From a checkpoint of a small mixture-of-experts model trained on Wikipedia.
Training: a variant of Muon for the experts, 519M tokens, 7920 steps.
Below are experts of layer 3 (counted from 0) of a mixture-of-experts language model. Rows are named router (the router's row for the expert), down (a neuron's output weights, with its number) and show model dimensions 0-159. Each number is 500 + 50 x the weight over its row's rms, rounded and kept within 0 to 999. Numbers have three digits each.
After each expert's rows: "raises" lists some tokens whose logits its average output raises strongly, later layers aside. This comes from a sample of Wikipedia text that the model never trained on.

# expert 2
router:554540492493509530511502444464549527452534432469539491421519527465531596435489454483482537496551485463530527623560574476573535571503494489495484512474521601485378444443497551460541533464471450563549546515480455426492592454626491479584555502546440405446454557520535432480616562545516523585465434483509500625471565467474423476522463499515503493546417482502467578502419457463362449514493517534491609459459436554584493515414399482527491550465488511541476482508435543534486497502454521
down3:547436452502519531439518506432515476476486456550430465539581425404541479462563449500407492504440426636623536551455550566551519459514462506546482549565506574522456411475489467583509558514457356474524441504328523482496519573574425469532461542509457546555465448494461554591568535477456415436457424466494459535505502485500481419529512569496462503499489556498557493523512538513428590552485468468516559501591556450440520524496460486588470511518544501514529556498495436466529567474477478
down4:434417476488474514607466520479495481459506427353521552520512569571589473543486509421516435559434463520462491492471459475496530559465391520459452379476594496582520401498538535485538499423598523464435517497547483380522416520470476534599491511494466420513488581518466545500520450491456474493506505558495600566433485546502493576602472417531439461407494466511538508413509523568457568573487536493465570509547499489574550585468482466500496545535518455483494548595516515505459451535560483
raises: "des", "ass", "de", "der", "dr", "ds"

# expert 1
router:489562531464515394519475518561458545418438453543559438506533481425449504491523530464397524469513601495536561562528617492486545557524509591495512541477513506401575531471556545458559432519496488479505537419491528470489522472563547432539585399453383506463402534430625488449526486584492547493541550510520405498565569449435384522430478518474559443435468481529550483580500466475491518448520439522464583430486518518534578418463515537457551532440542429512562522504457518498550456535496491
down2:493476541446449474584501588531456518578419545491499463525482507564502547525553476511439493507505461464580526616453605480447515537494555439557570420492504476471579457440556589526470487524470509534443378421525566468453622534411466439490403506477491544529584492480521530447491501432508424506447470524452504554519570550436435461513446549478483501512495486451453486493572537541607526424419502454519514543538548485460449475426534499470544510419551560499504492468578447452379494592494605
down3:527486575542475483464501487602565497633488466597490535474522494491493506503512450508471505533543509483423450460558514494462443486431565577492546499542409461524451498548567616501565476558509612470562592479522464434514579504520465502408421566469535544437534550500541497501540400481440528594592506503566417395457484426467530523502508538427534453444523414443444584513523513477470492527511452513438372505504461498539511526508582487483539514485496493472422377505529516576440415485430477
raises: "ribution", "ality", "cial", "ller"

# expert 24
router:533472493572477515509543522547595518541516542475499424476472591485545515577547494434515599505528529468587522469481500535565526520505509468413547484514427491453414439363532490476514423472382485563381492559565497450514445428533498556523647592495439566458463521590482557498491475577570452496537451464476592530521480473451485497530549600479450513486486450498444597543436478449460561486532513514467527451466482519591644466474463550460431480441494480498534461525435497537500475462570488
down2:493484492519569607522546471521483533567478501479558489500470513544518572524434538515526525479425487457514398364444533401496476538506459510421555498448474527471469530488499442558473421469511469550433515495450482496486477433423568534461524490541533568522542508464432559463435526591549478497661446398420552505571516415574486461486527512545561518512593588496497556522408528476507472439508481538510435412449616447535550560639568492530460505507489478491471520451543420512460414484489541
down3:519536466526553455440562549455544534464468465449448508520554479541529505430415561459535486527501590455459478447464511533442467563508452461551457594491490446465499588401515520445492535532517443531540500591554497492561496450611377450411515471413455504494554538549394416407527432453431533540536492532554546480557426551558454543490539414538413528554560548483494499528481428444539518599454548512438464541503500543517467475527532486489447493534474512547623523409474554487444521506601592
raises: ",", "\n\n", " ("

# expert 17
router:579438513517481418504491516538462438495497382450592474492540495450556466491465520451445518535561441432554571537532514457547489535593563465431526470525508530412602586533596503505535501478413504561474545494476533479464488426510572487494514512440504566547503490528513478574584421557503506502514550496500518494480624446408512553486483527468445512540338476464407596431544461430492555477476490517461546422464523519588505456413426578517472489441399455522515437584504526441467528541463523
down3:424469492425648507533452497467592421520438459507487482473621438506540540508500448506501512502519567526486521500564526545535554520552472582465540443496415521476531544452519508507519486622525462477464455494452546430486515557514484411441463478502475567484532504491534440523476472522470519398474499571452505504554521500485443438402479529554431467453511567455452515570526406519596548569496515489382514483447428450528517449636464465528457516555530463427582489457563515541654550547465428
down4:493372461432437492627458423439548432560423548450484430518504454457554509563495441481519497425505520469462452386503504563483586523639499496565540573505456493554481438504446540455440453465455504514491543654504557455520531478473507568562525445530536520486443586496499496495478522574428469510510538469452526486588487463475568629438465520519468541506478490528424484527493493520470517499510505517483460571447503486460540551484518538472480563615468473598558520514519482576474371506434431
raises: "ES", "ć", "\n ", "ń", "\n"

# expert 16
router:527462612590495467454526434534526467455446389518484387436435510413539497473422474471446524503558475446538576555505540449587494519537552494444445529474485522409602555543490546504505531508430508577518541445526587474426591453537525542559547548467459530493491482557440505522506509538545521449568533508409483445478624474465425521567542511478488485537433443452521580432592480430451546521503515535425536456462450536533548440504465545466490458469474462473478423639464535437541493591481465
down3:429484493558377453491461467507480561471456601491498525446490520461469464451469512536531585451477490454567442488573511492450515421558584459514499467483563550557539536521588539491448471473502467481469502569500502509509468443522592451627435531453494457536513551532478449451529526382523471452495448436487455511672503540575491513461472552469501527442511520532560442518499483519487559415372523617525548549584611501531535555461560531437476500442532536434538501384503411513486487429483470
down4:496518538490494514474524565427511502553492419480563551482504536507478467429448514500520524560441592514375513524419518484470516492503502562454469475514575423498514459527483437583566455439426505517529552477391415466384467483516577567427419454505464475489558450499637481591445456597464525561522527477535513421456516472542595400483509512604426415610516561582430533419548491555502479470537494573423463542514502579478486484512489500463536448476539508561555505519444508495549541465560499
raises: " its", " their", " the", " his", " a", " it"

# expert 18
router:591439440473532539452473555573528537515452540440440426460554517461522433513493530457556506507518498532544479595447524518549575529505562530517570499493445505483551515491584518414497393456435472467525552464469509475551586471538561498661468583442504447426516524516465501496541422563521608497543555428529554573514515507465425527480504498462467470461408465538408614525510438434461541510508473487457534464438509585497554487482468496484522512363539417417507415488470614447439509495515453
down3:443546462562602433543483502537531498407516471506590485485540524585503464541531575558529503588492520484500483469499463540456494442527423537462497468431514560454515520613487483471554520516483495427534453492523401527529491570523496514538524494508575439524423469517454448521505484518501533587470446417473438455534548378568635469493439452532445527496625526421493455485429414515464438447465532545606569481529497485552455509522511528502481628615414423547515497456458469484487406475444561
down4:552505491440431559536575595526522591508478453491578531527504545459484474509460446541540536574460441466556471469593484471421521538469487516519503470519509514534410515471477454516527544525497510479530448427591437473556556469444502416524560565547492513527499498504509543459537521503556520382548463423424484479589516459590482510452648431393537661506466571474531478476492556460465444494505531451515487421463480365494500413547471431514476553457544500538507554514532536463392426458581486
raises: "h", "ila", "ns", "ife", "za"

# expert 8
router:460491572555540434440422439499528486553482468392551503435381471452515567557484490481403532432471463515561535579491515568533584577492566434431513417440517453414545528477508492513564524471431512503562527586470503553460470508544504496571473475446430499490498467549548433427539566568575463471562602512532408532536570464450484567514449563451466525470446455479539546487458451518461507532474477475620589500558540569520508516426496517460545538435404471570506518506428498532544565405496451
down2:484552459437468585602442398538474485511391562383462572469495477556529469555529525501443383518472538544510487418479577511496478518464547525517481530522392534546433506475545524580490492578503543426604555425438519504523577551426525475499537523528473451464505472482482504435486490501539606528470529507377535580473437465459573550444500598436556516517498531507434431508513499424470437493546509434501502500542556454476491548581523594520491412453421472447524465514580449540503571483558442
down3:569548438445402482637544496461535483531422505513473449474436495565542504448531473475643543561446495536555508502519519513407484483494545525534555574500498504531589501539429507482511492574517491437518490510561493441515533421526413540505461611453530507386448534532488459535473423501503449553550561502439527424533524427476478505452596484527449462488555539508517410527541503462439510506626457532452458372522467472541531499600474460488422457567430511490427420511589562532542506552454459
raises: "án", "ás", "ía", "ift", "á", "iel"

# expert 10
router:546548494549536435522550544527533529514489465487574521515553553479441507530472511479506569568471516398529510487497513480501439618547534542525630535480540528481612489465494473438594479494473507528507541520373571495554504493430544456561560496524432488544530448473503460389552440464522526437539434593498467542492467441467446519541393483569581424517533431513597482503430472471395576494531402510513602430449465472504554508463441492403550469465453447537538523562429480481522431504509396
down3:500471586460401517467497578510544525421533436532453602499513473497489565516526502504480552435502548517377541401487519538467612462512504553436484520465510455473589422520525480535461547458437498561468535482495569545541566437470475564499532451498530550464516536474635438446563526627518630504472513589511543484486456456415457520520480464475479487426505323473552480439426547422516561519499587468517460491470498535542515555423500555502588524503484449442459484527515511446488498436513445
down4:446524488454570566489501470505535462515462521531438481445515483494534480516478508490471473533521425535494471618520586472431524474482444424458481553559468497519494476450535506451452451511525501477526434516490525520464522564509509504743483539523535453469582419466453544478481495412611493538449491500452559481566471553464486424571468440492462472542487479490541535538449500456600500553483542500525446585540527520573487509235524465574482472555537471507528537520562486454481501479471460
raises: "ware", "Scientific", "Personal", "General"

# expert 4
router:528495454552583491465483434537565488555506551492530453530543498482550518600444400512525445509484487454637544563461430448537470577536517487572554536567520561486521525443549477493580469490443445455374564517491510451506565411538590456585477530471481471552466445541458526539514482551515494386499515519469531542517508470380447468580547510588469475542541441424442584555446513484506490431548510538547525432504487529502526536470373465417445472400491488530509433544434475406572509461550474
down2:512498437601507431426594407486539487476489410473573499509438528481423481416521502567464500457551481519522557439547422473536458454497502535514470484535562436488416526571526473454495458405481521545468580538364515483458447508534466558518494462525493519492494339525407536489603539589483495448491512523508492499394479515484550460522472478536586503602447555544473670539546450550500512501546560511507485528496502506510534493549453531511459486483399500565434535496494596545511453572552427
down3:555546506438545451474479570471483424559495406478542485611471535487535520499486465449478506528570443468526507554448546457511451594519514490422407490511463506514556553470558454465534528612563527552558596459507569506406517541508472511460431475529545407584499454519469477567607500528546536568473470471420511490448571460465407500537582448554475446465466503424525574484531426517492451549470487459414480457475497511560495398411473477442625488560548472601486486565549500433492564486410481
raises: "er", "ers", "ing", "ering", "ed", "y"

# expert 12
router:472460588590576480500487549483564508471484445494469438494586406451434535536543565477472465532604527472529451595510539481554532500558502402453564501505427492501551465527494437476500461532502456487530471567472515396506551459585500519590606494548500439518435432504443475513526505451447492502603510594474538512471505515435422519457499586487498534505508508502463559502578435500515561508521450509499481532501514583521520555307392502437427486370454510522539455574491513524538495459558412
down2:433433503452511497551356505596429524538386511473502472501448468517410534568508387464505520468500574525558538406511461506560478569415461555484513611584450474527440520442473442560479511557538569612504436462552513485561516583535518443486536484566529471487517497523537492450537496607444510450402573573483442500513462478467485501473504412448521413501462556492496500469518466550528484463487539461588520456491461412576556478581504496551495474563512471640512478516475424435533453534487531
down3:499510453506515524641524451515412541505470502522483456481389541475533529456552502487562561445520463503524534516558493425456453570445436476561475554418471489467471489459566462478454543395498421528465563496499631516523476545465420629462534467514555469548517502476475491494528579549569573410390499533557403548508536471444506485546457546546531449544445470575506536521507415539472506561609431485449504472435424537489446579505545536554482501511421509514501493491607539484523467584390459
raises: "min", "ule", "ul", "ple"

# expert 19
router:524463521581506470500604509436500508521472453483557447463580516462488502539548433496494446520604370460512588525364580486565466573517563378524524406422443452431455606484568506499506485434484474513536575496543458526519454493568535551547584549527466476527535599517511532455494526530546482507530597462506542506470579371477413512521490480462573563560458468499497422425555492505482586575497487548464505419503456555507522468480518525395499498449485485534433441536433529491460509522471453
down2:501413539456538524434428557497472495506535505535487482492475527507495505488585503478530562514468523323512463390509534543563554502579417489493570489505445404431528581552479423417469509515504519525515590545506439550543553545493524577516528495500525585532487496561540476479467539520446517465473531478527420474525445462489419350435565563434438384471422525513455504475497594524549544488430528473505458531532602485512566558569481534486492551396556418453500467483570559506426519526535433
down3:476551514520607497597455509432480491416506450482493548503545468543473471540549479483575484526523468567503482549462404588480505525482501395559458589606445538464520478542476591600585396513553521536593436484413405529383588492535481482522482446451466456466482444503447517399483473451388493610474498498503550527524481505529537473479555435504495492437462481412564542512528465511567485458447478630479517517532495495455521493500514556502541476517582446486611443488466459534531455450564467
raises: " and", " |", " (", "c", ",", "."